config.toml
num_hidden_layers = 13
hidden_size = 256
n_experts = 128
experts_per_token = 2
d_expert = 96
d_shared_expert = 0
hidden_act = "swiglu"
moe_layers = [1, 2, 3, 4, 5, 6, 7, 8, 9, 10, 11, 12]
router_score = "sigmoid"
normalize_top_k = true
routed_scale = 1.5
balance_loss = 0.0015
balance_bias = true
router_noise = 0.05
n_groups = 4
groups_per_token = 2
init_std_router = 0.0131
lr_router = 0.000843
vocab_size = 2048
norm = "layernorm"
norm_eps = 1e-06
tie_word_embeddings = false
optimizer = "adamw"
learning_rate = 0.00136
beta1 = 0.9
beta2 = 0.98
max_grad_norm = 1.0
batch_tokens = 65536
max_seq_len = 256
train_tokens = 534700000
max_steps = 8159
dataset = "wikipedia_en"
Below are experts of layer 2 (counted from 0) of a mixture-of-experts language model. Rows are named router (the router's row for the expert), gate (a neuron's input weights, with its number), up (a neuron's input weights, with its number), down (a neuron's output weights, with its number) and show model dimensions 0-255. Each number is 128 + 24 x the weight over its row's rms, rounded and kept within 0 to 255. Numbers have three digits each.
Before each expert's rows: "mostly gets" lists some tokens that are sent to it at least half of the time; "raises" lists some tokens whose logits its average output raises strongly, later layers aside. This comes from a sample of Wikipedia text that the model never trained on.

# expert 96
mostly gets: " Cl", "cl", "ex", " Europe", " Sw", " Afric"
raises: "an", "aim", "os", "a", "aw", "as"
router:165105145118132122085130113104147162114157120121138094165108104164135100111121138144104109144110122165111150151102133135144120176145137137139110089108130159134156126141102117107102108125129108140118138121127111099117126177080123147087130093157089160141110167152115135152140163094095157108145107062097131100102141150169133105130112135143118097066133150121158158140117123092107128109128123155130108166160093130136084169102110111132180103149120107174097096079143137118136070148143096142102135113135104117173107086128180126098142166150135122111124116083122139124110092115156121123135112104119134147145149121120136170102146131119071153098126106112135120126154120131106111138108099152141124130099089155146156061123140128111165144130122136183110159164151141151122149135117143
gate0:122110100132106125174106142169161162116104095120130087088090149123138153064134104116158126112081102133090131114122099104138135129153127156130113161079123113135144071140113133110145110076119087079155128103090120098158145108145166127171117145120144147150079166139107136130185185105098128108107162153112148157169114149132103169158116161150160151111162138176085122105139111090137097126119132113132129118111157144105158119141124134122171136150106098138138112090114164120153184130100139098137094192104140120142124123124104126139121119135134148139152125130115138126127114115133130138167108116115130119135117179128132141125134114130075125110111099153148135155133076113155144121117144148120130119095153139131125148113115127140121111137148100114090088129079110168102129148168125
up0:160173143141132082111094130092118140158163111088121155118111112145145129108101129115120143105157170111127140141151125100105128122142162109080104129133102140142139177123141102112124153147110098149124125171075132081100120116066089097115105133123137125125145130118149068106111127168117102144122142095169124140111097092120128105122131158141125113127115141103095091135106111117172124171152145169104182126146137134155125139119127113158100090113123100129151118142137131139089107143115094122142135098141172111142101111142128128113115119059127108117138112108152148109120113178111099153105098119169121151056128098145095158144158080122135145110165138129145149125149115106140140128099154126121135154130121147192168102125123113133161179117125141177171143120133116143129092114106168
down0:112093128123107132119159137130163126150132110099131149111127109171146133101098156119127115094090166111140122101163103122134093140126109136111136125130121143098129131131125128108155116119136161128136084150149149096148159147144152201167141141097168147095084108106097111112135139114122129141149117134105160144102133155118143122084120092077117167156115148124107123166094157113144125171112124150135096137127111089172091119099143166162121098131087130128158123129087110154174139083123129116167133159144116141086121103085145113113093152141077181165117118104137148093130157113101123134119101120140142167132121139136093185086071139128135157191125109143154135146094142137108131113114148112174142132159128140153132132157131148118167119149107145112074129145122108147101143110152098

# expert 0
mostly gets: "ict", " reg", " Reg", "rict", "cept", "eg"
raises: "ul", "ion", "ional"
router:118133143140117100082103110118129138145154137101127102142116128120124119098142136164111130095082136132133126126105167110149138133092095113109113131171124152148127128164138117142091102135114158116139120116123147137114132151139167117145093117145168131158062142150063129140155120145118103137104127079106113107130130164152143076090094136165137108139099165101129095112131144144144111160078125109127114074172120133129093122125138109160137168141127198133127111095128174132129138079139131102116118100132155134134119077105134143176144124111091132142139105108141086097112103142138157106115126167163095091068149126096069129107131123115132125142126115130153111134168124150111110143111149152150125079096075145147140156137169123127134116123132135133121064142160155125130137173156098
gate0:093163092150157122143149136120102148135174147151132142101151121120128130093159140132134137125110158121124125167096117150111133121102135135116142129130130137123102109121127103084148122134151144148159082130089108140123168141174133086047108112159101129134116128127143082168135118131115100163095162107105117127135120147129128097141130106101156154164115108150073090122103134158158106077156168096136093097120174123124154132091132109100115121088132125108166101137092147171110079107120151113161102114130177128160121156139156165101114122135112124116134183115113149130106121154121133149159139124124176130101151087106108105143152116106185127171134113148151158073124121144103093111099079092110157109145132140112154117147121131099141140132124146165122097142132124148134091162128117
up0:109121110139115124092136162157081136131077132120157129098134077101157181115045125104211101119140146135134119113129153103125139106127120156097149122153113103116087159162169077131116154140058125129135119134136115142132150118145156143123126086182126147164080135133082117148112136133098166135134158125141119123131118089151096136149136151143147119150133123089141118157127115144113100142143138140129120151117127105190164162132154097127131118160141096120077089127116123118148157143137093137155128153109109108109147132122122137128117139126157144140094132155111089127151139103136120187122107129098110165110140159120143120133144155132155135107144180158158108127106125139131057132134137148164147143135099103141126144123122138096119095124161133153113157131070133120097093114113134
down0:079173177112146130138163186109118134111116085122154165144122108111125082161136127142100099120153129070165102183130137136121159156095115168157127128138101135113111077124106127124159122118125138119115132145095157144123113141133107160131156117094100104165108144107167125102138124134149146098073130100131158105094110088118154169099129162101132122128145120148133140120175116138107149179100140143093100100136135139124116123113116081119089154134126094158143151124101080153114119118160139113162131139099095121106140143121147121132145099101110141107137142125105142165135143177199122097136149152137132115155108116068094133144149101145112158146142151126135106082121154126139167107115140116105166127151150119133126140113142177139153132140110175134094097096138110120100112155155110

# expert 29
mostly gets: " head", " organ", "al", " prom", " leg", " sub"
raises: "in", "ac", "um"
router:106159139153103120123133105128152147116157148133140096129137133132145118095162141157157126107049114117086146161106119147116110149144116132125166111128164107113151105093132109165141083131115121128127158127116127118091118116159094172119054124126113160167114148123119142110164105150117120104151124102153099107099155133146154115095064131065113146107139152118139086147121120161133116179155128148126093099130115088114116105152108150143132117097109191131109141142108133121130162121138151108171117121116140125132145123115153151135181138094158153158110156127155092130120160137093115111090131160146130085151148144111079133113109097116129142160110116093147121136123109129132125125089144098195115155108117111163139094153149094125081129114156132107145112175129156108145122161114092
gate0:106103145159071139114151103153148134150165156089155131121115156100138169124123154099135112140095104092094143126175138136145131137120110098096162106134117106127162090083155117141154096130139112143170085108134122126130122100117131119116116148155091091124156139118158122147176155158097124131173122088118166159164148101142084106101112151076137104142139166132100113120112101113091134134139169150156139123143153133156117115163135166142105143124152100108107157152146141183115161163129166097170129153144156149116141122101162121139124100104128131180108178101113139123130106126138145112108162161123103090100131132169120121107115106151159142107088134102134098127086121100170103128118166091106136109093115102167115141161114155122121126115151114108116150105148169134147138128145103
up0:124092131155090145108145109130174125162138116099150100123138154100143127134097150098113114131137085104127141152151126123151110156142102129125131106161139128116160108099163114165162099182146109156129093120134131142147098135087100134120106166158126102125140103096105128171183151138136079136146105073115143124137156080123111094137095152125158096106134159119124103118148115102149127132118136170149141116120133130167136092144128160122112134139162127102126168108118114168115146131167160115148149144134162102138165124085145100171123116101105124176131147123108130134154096163131148119122164177124091083116135105156128121126107066098093115118089138095127115134104137099151086133104163080125137094130102161167124113152116163147116102144158125080128156116167152119163159120150124
down0:136101106120099105079162108134156155131126132146082109114097153167133138148137134091132103111116115091074114093157136125131133121106117125106157107150133090102154099110138138157147094154153138132152084106133110100134104115114125147134132119115098173133157140105134131112161128161107118086154120115122161095148143129138116123159115106146122137118134162147129111131164135122129107126115105152155120079127152117185099108141150139163159114114131118156101154114186136195104114148159170136146150126042151130114127112123175118159120150097156121148122130133125126092156123152110149091116125181127088082102149117188130141151120128127132111150082160139152075152107097154145122124139165078142136166112137120140135120140164083114136096131121095096105132139159159108147108111133126

# expert 111
mostly gets: " Mc", "ford", " Lou", " Mich", " James", "&"
raises: "K", "G", "A", "F", "E"
router:110169126116163124086135129118151122144091170108143091144107142162163094120136117155139143097124117133121096121062087131152148154115117128114095119114131131162126104111164113139146129125114103133122157092125130137099149110108092122117130086135130136129153093122126134132123086158112113139114142132118152142107163138131112089151126130112134156130146128086121108128118156132129143196074124155152153089163129162130083109147160072147143133101122167087147136108095134120119116132140169175123118130130127160136132053129110105152110140123098109107120090111124108077114141169181125103118105137126152128068135152091098132102130138143140151126114083123137147146169146122088106137137103147131129056133144156173126140130160130129159145137148144166100141106115127168155085172133105
gate0:122126122160129157170133095151095101167157123130132086117116124140116087126087163119093098113088093175144161134116142093130119161129152152159111158162123129121112140120116119147144151085117108149114115132102139108102094160128182141188121157113129101137129123132117128123204141077112139154126144149130139141117148132124142114104121113159142128104139144131109136127108141145166089149083156142099126106107108129106147149079112134108121116169149138103147116118135134103090163129067141120090151089120129133132128127137123123153114122153115147115151132140102147118130085135130099174129176103135113104112178139080133130152165144114096142142090098125131139146115094079133125172091106092108133138111058072133135119116150126098140080147152124141120092092127115123142153161094143
up0:158133141113135079125138121130099141174088144112112129113105128098099106058121095108121163100098159128100124130109129137121129157129149161152091188143091149103129153154140196114137084143151102137154137124111132132107151139110150142084120087133126121105156171150089091133140135156119115160145149107141103127161112165135159118134098125145135148108099129167112106136159138144109159119127156083135134131099098145115095115166106122119138117117113095144107131140171138130103083115082129103151174122128163147138111124149156093121165107124172161094138095158124099119124125110113137137117163129135118112153123153085198142090103140137117091097131127133111114067116159160151140143127146108150126125151139126091143129138087111109086093144137144134126124102112174111118151173147107
down0:166133112091160119107090162120136112112155088166109127115101103085111112152117128137113118141095136070157117104137125169162124132099120096125141167087122136130096103129121168158179128167149116095101140099119157105113112096102147100140133131159108121114112121126167110111108129127126086174137125156171124131129158104134119156155125095095128123137127121114110112105121082157120104130193087153128139110143087159119114138086125130083135177102097136112150140103112131112137112148154136173149110154135112152136119143119153172090133112140148109108118134134160129155129131098168144164140138160123097167164139128146129113142152127129095126137125108150144131100131124106147160161135099131173110122164143126106141070089155118160193113156168105127161115139122123162099144085158096

# expert 68
mostly gets: " ag", "arg", " Ag", "|---|---|---|---", "ever", "ext"
raises: "enc", "re", "ro", "ric", "g", "ly"
router:125083139137159121064102092148124132168091142164137139100131096121113092091108144112054139065136133099134134115153106156167123152129145117129150157140123142144117107151156074112126093121160147144125136093133109106132142132100137156113139104127144160167110145151135170123123134171108097111154131073115139144103114107153126123140104141099161144131117129108097152121170102109103128164152121135126090155137134134153086140144119092136127128107135160127129144136107163164106128168116132149130150116137153115164116068142140179140140121109129109146103118135117121140150113137092156113139134144153136121106199102138094108126156142111183123129139106151170140070155147161092118145143120133104171098138090132123117128129122130144153106086152134106124174129126166098159104134177105
gate0:148108120107111130109126130099179142114143159129132099139146134088142101090139110127136188106135134134134131137114083086123147122122102098146188210137162129130120124111140160139134129110124174105099133104126140107098133147146167163122111080143134121088151119100098071135133119142139102153126127160111127136144140109159152099130070147117083128108147116100111130103147154122137113117090144125101096153141131127140176132148101116133154108150089144137101132144153156127132117127160130161127096148132164155129151098083120134116110143123163141131144130051087103153160105151187140118090122133110125130111135107088173126109108122120138123101142103140119140104127113144141101115108166164138144123140158134149102130161124099132127114158115156102108079141165133138119140203093165
up0:155153132107159135132113142169118133093118099148133129125151112136090131147171145120095137116104127164104150124136147132131108104090140142119140126083151121129154099134114115107117102131151100133127126132103183117124133098119150110099147140125124120106101123099129106135100118159108185180130125089087140123104112135118137122132150104116100134176094100157168148156116112099148108118096131134132111102116161118161084104138153105134101155099178096117154189155113097130146174118121171104138133091115122108108082109141086153120109144147109126134119099142156173129098151078122084138141153120137104104116118095083079164103127189127160123113137153130137109102167171127113121155127133132121126114158101097095127085141082170103101125124180129134120135109140119077098143088146132
down0:123118147113125104181115118122094197119096123140131115136091134056082103168100138131117119124178158153134107169115129111105099100106101115153138133133110132147064089107149105142149091109110120082150134134167097174135105120147143161156114107143131105135134139136140111077124166137113142107094129115120096146142092113115134108157130134144166125155146155148110159169151149161122127116122134105120110162145129095114101161080113162117124132164125124124162123088140135125150146126099140115142119107204110119160147128153114147084143091124121136144107121090142093129144158107159082098111165102117113109122142147105147088114147150113099128123172114119118129147117147135176166179089127127140133126109117111143147124161159118146086132150134124100148104117155148137173124112144148

# expert 41
mostly gets: " dr", " Dr", " Mor", " support", " Man", " Mal"
raises: "ives", "iven", "iver", "um", "ag", "ama"
router:088132126182113118110097181119127157122188162087130120161121087100107084082146165137118170140078156132121130136087136128126148145130094118107137183148145091114101108128132099113080139147130126133139099138103141129128120126136172147127088123133125156188110151135149138137106134111082102118107135105113082122105123071142175116146133145128133159125088129132114102118136151137118132145121174124136135136152172143061135094143117119107119135191143149142135123113121119163151101095131105110108157119105115162117138107114122148091133139127129138136119090120092106103105104156139140141096115179151101103104146128136108131128140130112131142125117111121145148140165147169128107137114123175162094091086111116151121118096111107150150107092150097147108083078111157119147139170137131
gate0:139129092126124128145130121137099093169111109182160132123127119156143126108124119108143119060112127120119112121122176111160124155092135146130098122137098093121113173144131096124111132085150088102098154143063128162120095123126130112125141092136162102117144137158117100160163094119139178162138142129109176129158155112167146108117120149160180109119110143121143103098102106114120138168148115152132144129113127140121168150139127071117163120151125135122119121167149148123130132123120164093107136087160153133147122105123145116094143127112135132134095097101123137135122162144113134127140116137150104146085134082094105113184132129119149096127163052127093147119115131124122151166186124170120146149106096176170082124111160115109128163119152153094079152123143135109142106118133140
up0:135102148136096109144137122168131113147160116126140070134104153180123108105079176115120138156137156098133113111137117115162113122106123135126115090080160111105088160124079111164165172114142120142088147115079125133100131132085123122095183152114136154155098123116092145150121143143124131124103155121105133148117188146144111144154121124108122126128070146121124103079120124123144123170132140140126132158130137152157158144139125099120106075131157097118130154115115094126130157133124154145132127119145167070166096076171124150170119134121117079107135101127114125135173128119118132112129093117109151125131134131131112161183144117139115177161141130122143089174141141119106121144112105129171122117073148176121150117145159107154107118138151130127089136134131172148125147131077131
down0:132144135133153095110110098115140118157173080089142139152135145117144124139100117086071134143137086129139110119131119114137115135139130159153141136109132103150131138139074143138119125124124158156112125120160129139194165117109139151153144126114141102090166141149082139123136144147169184147154097198119148132139128105078111111143129122119133132139092139132131124138091109138096113129114106131083134123138131122147133172128093145128177150131159153142052108119167122095043108144178144151161115101111162146101151129135120126158139116090143136113137119156131129104160120131130122157078152144138131124154108140104109126108109171181119160127121094069094130139136133117158118116126100102133144142138128109084114125101102122112088124109100106104112117116151132120118185146151092

# expert 21
mostly gets: " rel", " bel", "hn", "arl", "ograph", " re"
raises: "ief", "ow", "ig", "ay"
router:115098110139164139101129125149133138127161107114155147149142099166086134091182167127111125126120065157113158108098095123127151163130101099151139100134118121103134106144143119131154078145131149108132133117109144100092116163084138124172093130138081137154112150103068156158135147149119152089151116147139109120178118118140189097149115127132122136140122097126116097161114111183120102130147170091119124128178099115133149140130081121143154141119112132113134101073148153083168114141135094145120183131134126104141142097115148146160125128105106143153121142100131095134166141131103130119117139131148110125092163146125110153095094122135119167139115122111136119114104097092160108148122126161165123075143153149113144109100172172132123113115106131173149110079141144137133103115093109
gate0:141096090158131101092154151126097097112154136169114148142171096158158163119123137140146077151144120111125146123123107137091145109145125138102103106117114122097106089144138157140162175176139171068125130172117114104081124162144123142127117119115115145123142131112112110098125112102131129084137101146155136100107175124135124105139150076091160164187117143108175134161133097117113106106141123136151131102103128176144073147111130136136152141104129133118138130130106118108154111107140150122148137082096094141108104137101108105187104127162128145168153104149117107147128118130127200106117121175161156123132121144168141149141137109106156105153142109135108140134151081106122142133168146123109100111131096143120155116077144108152172152150124134139122100079142140117126097101132108
up0:074108116136136147129105157161121156156090132154159138113157096142189146122090161135152090127103130106105179114123145141088098117146115176142092150152132153125120163118112126165119146160062144121153110116115148190128107124121186120117106119107131165160132149141132112153138107118136152082136110124155143100148136144128114106119090103105155101171114116108156162173108138135100111150121084095135065110153153140117112164134120106125105134175159138091108113114130134144122106091166103116094116128164105150084119121130118113156151099178102135120116071142139124138079113131130164131117118152130133111168113156140131127118112140094165094168155079104125150148135110132136122128150108133080122108149102128088128104122111155122131126120113122107106133116153085141106135139118142
down0:164146106107156090151134141140158125119137119120118115142123125127160129139104157168137185138140167102119170129143165129118144113105134157150123147122098130121142110107143123141083155188127105122085107100129150141110121109081098100105079154138128161115116144102168140178124159130116102149077121118106155117141168096164090127125109122085137092080073094131152111097139168153087109119131144114153110101103178143119127161120085119115121140139117129103132125147103098141163174080168138134160127113141138137115123118139138154155127149106123105132153127122198127095134118137154126123088139145140163121168164102087113143145103104069133126136127118146162148138111140123106114097135114168091099086137109101122139136176118143148178129144114152137109121125146132099138109121127092

# expert 39
mostly gets: ":", " se", " small", " col", "..", " six"
raises: "ase", "ases", "as"
router:133127117170117116157140132150154160157113125133133101126089105123106095084126152137167127104055086133117118102092085106143132132095099142119130161151116099131085114099105117129167128134128141131134123121119107164132118169143120120140103147127142093120101130099136122119181116141123142126092112108114163122080137092092156074134154168116121146147097166145141121165166161163141106134096148105139154131177166122146105125141108102093100133167150167156133084173105101095163126090131147099138131150130127137144153093156158143107117129113119136171126136108110129170149151159109116109166131109117101132081118161134123145121104127144142129162096091115159114139173149092126125142132096121112126158123125122172152063118187119119138126132151138159134119151122128102119157163166148
gate0:151149092091147141124144145136145146091116132128113152105125132080146155097178124095150106120104153108108092129111131130144135102137124153082131124096084122119119117135140161147138147129063098114116139124085096128166180133150128124134135104108146114091147167120117125127173138147083177163112142159136161112131146128140106091182157174131144126147104107171070121120080114155150104121116117137150116151151134158136146124123126097117098168152152156126127139121171166170135083114154131103154119156133115088115154114127132146130142092145130098100126110178145070128140107101127151107137136133143138136087167138146090112114168151141172140167131109128143124152133137143151129094112108153115104094133157149115146108106138121110116114148142088108100095095102178143076143115144142
up0:089102086156106143131132110132138159171125100121131108123108112177106149141108178168101144124162092146135131135168128160148114158114111134168126131163148107125119161148129137142148075144154133161123070143141156157117119115141133133124124155110132137146128099105137122115119138146115117125133109095094103128130106132118165125108093113139119135141136134096159184144183131115102148119130105115114122130112131130117117114151093142066175139083132138147152132134113123067111200137082105128127134121132152152172097141122084139104150130135126144139094140134092183097104157148167149126100088129136156114145125146144130128158119141137110087100151160147092122094125135097131108121137144135109138134141057171158113119160128180155181099109106144158140175165140145148121137142111123
down0:111139147115100117114132099126139127147066162145153123155128118135154120072115088144118144093130129136131148154164142139132160137134153114134091172154161132133119120183054092102145162131103181133132167150099113129105126067130110070127109100120094143101118102100098071128154151136152135128123117153124107163126117136109127144104112127100154142114151118138166121121210121143106121173149137094135129158084133136105104135160139133118155128130142087133101103113115132142155093167156147128128157131167150106122137105146139106152107105115144145128155105159122157156115150141119159142090113142125171110139178101103112105119091116116075099123118140157098114134115130149125111166118126150153129101090094133132110181086108147144161141121090120121137126141141136158136098122152109

# expert 64
mostly gets: " disc", "oci", " int", " conc", " out", " sup"
raises: "over", "ip", "uss"
router:113138133146160102093086146086167113156098123117116118121128109107141107070155148133104123116094143105124153164116103148151152174127117117152124124150133105170104132105163118146097087126158147127109071067117165115110117150122168154115138122146091138194107137104100164148150150128118116113087129066103105124120098163118130091130128116128153116126127134124112154080153156123124095163075125070117125137155123161131097108133172124122103173157146157141128102134127164091156126101153157114122101125122128140156131092107140127146147133126122138144111125100129117082117136172137146097118107135168165077097147121120087149099110124116129125183151120125163122128116142124122084132125138139128134067100098137148132123139077150130135134108123132147115128106126161123143094174123131
gate0:138140157108116131126150124092115130127134115132081127124168177092151141106161118170156127078127148142106129126150148077147118161101129159149099155118157131122138122175088142137145083092139146152094087116135101096128098182108129107161171143137133121124118117123168117080151128132140107164132121116111131146130082139119136091093137162153125132116148148103132137137156150183150067173119156133098124085115138086113174151086166118089124119110120141105125157130130164085111140119085135140125128164100139143095103082131094096128148152143115133154143144103143147129110122128132121154123098118140150165114141138135123116170122160142078129129122117082139134112137118150080091156163156170118111139159118143115116119138090099110108140083090133143107131157104113129084111135116112
up0:153136171126126119120141131077087144109126146118114121128158150057144127110117099148119170100152080126106120117075138102119155138096155155149086103150133144114186121135099088166159133128161118173096103117106124080139129152129116144176157156148126124166091125111142123131144136154115125140150137163111102147118120113148137146086115144115092171157158137094082123136144148177139111156132162136139143094121130106156162148123134150074111092122119154125149151131103135106107124124106141143137154112113114118100130134113093091132100110139124098113157157112121116128107147135124133146139094109176165152092164132130104136119127085146058090126105126136151157129185102183140121139137125123130099113148139131105118134137141120154112114114081109166144127143134122096116128073075116
down0:130130102164145143148135123115106131121134132119144131095117089092169119132153164147095131115131096126095090145114160127149115117142109133148091128135133172099135128147140125114119150161083149095140089134123115123112117147139132108139122145104117116077104108095125124149131126180100100137140144167131115169110133149165137165111145144163106121081141176112101141150126112136160164095164140159139118133118127148148138121123120151129139149103080095096140088118127117084105103144159128135150130125031146153117148169115066135122113128166102139151113104142111160096150129111100183097161170113154138158124139081093150161134134114135116078127137146083109143135164132105091148160145122101113091155111131143135171143142097120142094110122121107100153165127141138179150151104104131

# expert 19
mostly gets: " under", " ac", " ex", " Ex", " res", " bec"
raises: "cl", "er", "cept", "qu"
router:094102136167182113130125147154124103124120117152136128129082095118121116109156115102127104120147159170108140112063180129139129142138107115092119118120144158152130102150128139105116075116148115096119089110104125120142126076193114146130094121158130202147129129100102145137130094152161104121120095082119080141092104161109132121160075138103136105128125141164117120160120099163121105129146129127137139111153114156131148154149145134164185110109123154115137098142115110146146136142128130177111102144121151112121118075107146112097156147102130145146129097106103104132161095171126165119159135112143153103086148149112109146143148129128168133110176114158147150124089136131097085156085080165114121131100111151112130132139118117125176143114117116135113131119093163122141089118150137
gate0:129131122140110159096163117134132139092119140103131136172124134147161148123145097070085148158098146140104087141151141117115120098140090122075103098119173119159153150110090116119115085129156141179122167127102156145153129097102148116144174115147140139068144137155131117122129111173158085111185160114110149116092120091163100132126096142111126141131092116162157173156118140105114093146112139131119125131121152133135157159109115132092096143102131113105150149121133094147146110086137172140123139144123130115154095136142156102195112100107136093097149162106094128152151153122122174109165127131096115143157127104098139131141101134172147136099107183141173115149165101150142121109116104130113124148143130129119139136177154148139125116116102161160140161107115116134101102137147156
up0:098127061143150158134161153134128131166125140134153126179115142084122155094120105137149129120134099143165119165107144122142136110127107151119136098124136114098125130151104152146114109077104134141107062114154110145145115147104143088099124131118097107103105147131102162149175089085112138145173105103068105132103129120107097120126122154147161133169131098133164143104101095132137148139118146141142151136142134174151114135138122106126133155131124129097166169140130152120097156140111106105158138122107139139121127090106156124111173082123129153135102107153149133097134082186113152148125117099156126102113145135145135126121108118085132132103115097103092142160133164115115097122143119121141116112109110150115165193123079137113152116138084175090069169119110111134163093153151125
down0:127130154123138089103110151105164144116123150115078097178132171094111112143100109095101189136161161096111162151133141138097130147120131128178138163130130137152104142118146113175129164104110094145108132111169144135122118052164141118113124155139169142142182123151153140119147119123142149149076132151122133099124146127123102143146144120107122102132139109138130084091085153101112131069099087132130147079151128113175147086135097098196109125157132095148124124154100111132139112106108126111112132124136095178140149097149156167158158103100141110105143089128104145153116102154114173123142141141114144080144110140138151134174136124097136119105142145137140112147120137133100140123129098155087095131140111117130120142121113116114129095108135146114092146085150143137149131137102159

# expert 4
mostly gets: " Sc", " sc", "sc", "ge", " Can", " At"
raises: "re", "ience", "hed", "al", "out", "ar"
router:144142154104147128116089127125126124118124109128119091125179100150145076121131104158130141134059113112118147150095131147159117178089132131117103140132106146173128110146117114156103133111158123130142143078128176106100127123128189157132120135152156163161089137088116166135116137164132116115115127114115096119154154141105134111112097132112155154123158169171142086088145125152130123165100138080123124102087144143102152109153099123136128149166160171126104122096110107162126132063120144107100145128152112164091133104121115130153150139130134094171137111086144118119150153159087125113136101195131157093092133126118103143135139103105105107124125092130165141116125143128114121129101175107137147066125114127130089128148172099109093133132148147153154136106153138126161123138130100
gate0:134122105118108112120130141182148167085166164102118111112120124143163188117160157129126141150119116109143082136122120100138117144149098140111120084128143125105141133150144119083118123075128132141135109143142122142106135109157168088102111094125094136115160151125094122120140126139105146121154077102100137077135148147147129136144140106146134165131144109138122115094105110088176132127142119143147125096081130116148068087135087105134127174144141155152136136123138136141120132137150151149125096131082159184108111105129148153147116118131146171123094133148094162092180162164132142163143145143110144146118099129146098088142141126152141158185171081130114087152085088095097136097142102140154115100138136163088125135173109110143107100113142152120105138103115134122149116099105101
up0:147075129134164131134077090081125086123127153179090146146120127131109098119163113137126145153144132135141161130128139056146102119119171103146148132128044125139144125138151071100105126074113114151133155130170115143147161125123166116124102139102119148122141125160122139135113154106088134097106154117143143142101117129109129131102122149105140128104123135104094129149071120107131111134072118091156100107126178133099154116122113105132138120094090136137115152133146123133120126114142129134113103123077148136131155109121173162158133129114110118139119097105145156100188167182119155112118159136154102158145181136142104096128110104126126122108148137092090160104123137117143122153117139134131142091122116161126148104128117158166138162138095084145096143111188132154111136154116115
down0:105094137155100099092163115139133069089090141144100154108137119137138112118108129153112157076138150149093124152081142153131163156112107113105157092111059148146126148147142103148135130156151118125130102148147140158086142100154167104140116145150170138115135135169096126151175155139106153119106126119120104092164123108120120138098143129076134112127152115156194127130079104080130111133179157114172143151112145120109169122085087112145111125139104112127185137098155131160131139132088090142160100127151162138155129152124130120118134100137120177151127117115160130128147105106092109129142160134108143118127142099128111145119133149121132166131149132133126138106114169123135147104140088168126062109146127158122152116146123103138115114135132074128147118115070137130148115108104153

# expert 124
mostly gets: " Christ", " place", "rist", "ere", "ille", "ij"
raises: "op", "ian", "c", "of"
router:140130100088122130084122119127157140134124075107129070125174092135179141087120114130151145089130149120123133186108080092121140110134118161129124135148154171142133112113164098126167135162126143126184122118111106082149135154110161117092149097136115094152134111122156142156136090148102163133100137122120145086155156156147141088144122093145126154141154104142125087117162121158153111150104123115137123125105124096138147131138107071117147126175114102174167123119125132160169123076146135109096144145136134101130144103132116115142130132127135143128125102112136083126077136150149109142094149148148136132124141099111128121133169128116091140129093119154128086169090082146109119122143136122170105111139155177138124124081133128122120089095094164108149089169111121156139086110125145
gate0:109144147085126117108120137178124123111108115117112133152155110112124082174179102102065154122117132139139128149145166176123108136158152120147092114136122148139147142112095145124118143120120170163174169115109185119119106130114138135169145133145150115125081084140132168116099095142123119117128132122102066122148104107106134095072115132108109171101140097122111122155112178168100122126123114128127162096183104117096071109124128158159117150151110118115106109147139128151084140138114150096134118183102125146089111090097145133143127106130126110135142125088169140108112140113154121150135103132158134126134102117100099162145074107124142110116128149137139106090161129145112105149118115109134155131151136157137157161146108143112135106156144148167154159125182170099133138092133107
up0:162112183108139161125125109100135134164164162098136114102140109092144096119093119142155145157119144118126164155115144119134142125176116112094116145176180125132159085111150122145141116135138098173107120140130090122128132119102121158100126121152118176107125121132136119105110099160119119129098173115158122140132150103141126118167127131143132127119161142117148134111127110151120122126118136128114080142102115146153140100126105090124094155096113140134063143125152100142149144139107126110109157159069141145171126135121135101163125077088113135184132123138105126124167185124144112124183169142135117114093130104106102133102141094144198148112126132158117163155149139113133099112162117119116113135175105088119109124122128166161068116073093135116156117148139114095146089160141103
down0:106122135176152107109097153127147133124130113124163152124126139129162158115147108139114144094149114080154128143121113141110148166143145170114062142150160153143116122150090160100113113154152166152130117134147146077159093133109145109085146115139095165097099156111160107125076164109121111149088164149137146132153098101168105103128150102133102103114126112150165098107121102115136156136125142124185103091095127143105115117161154125142128121135142093138096159108119120145085164103179161117124142177166119098138128126115126097115114092125081121107158120116101133115138149142100097162084129150124134122115157140107121101097145061130136108125175143078133144166127139102101139140105117104147153108094121157149114158131158095116121130130099144139177127118106117132144100139162149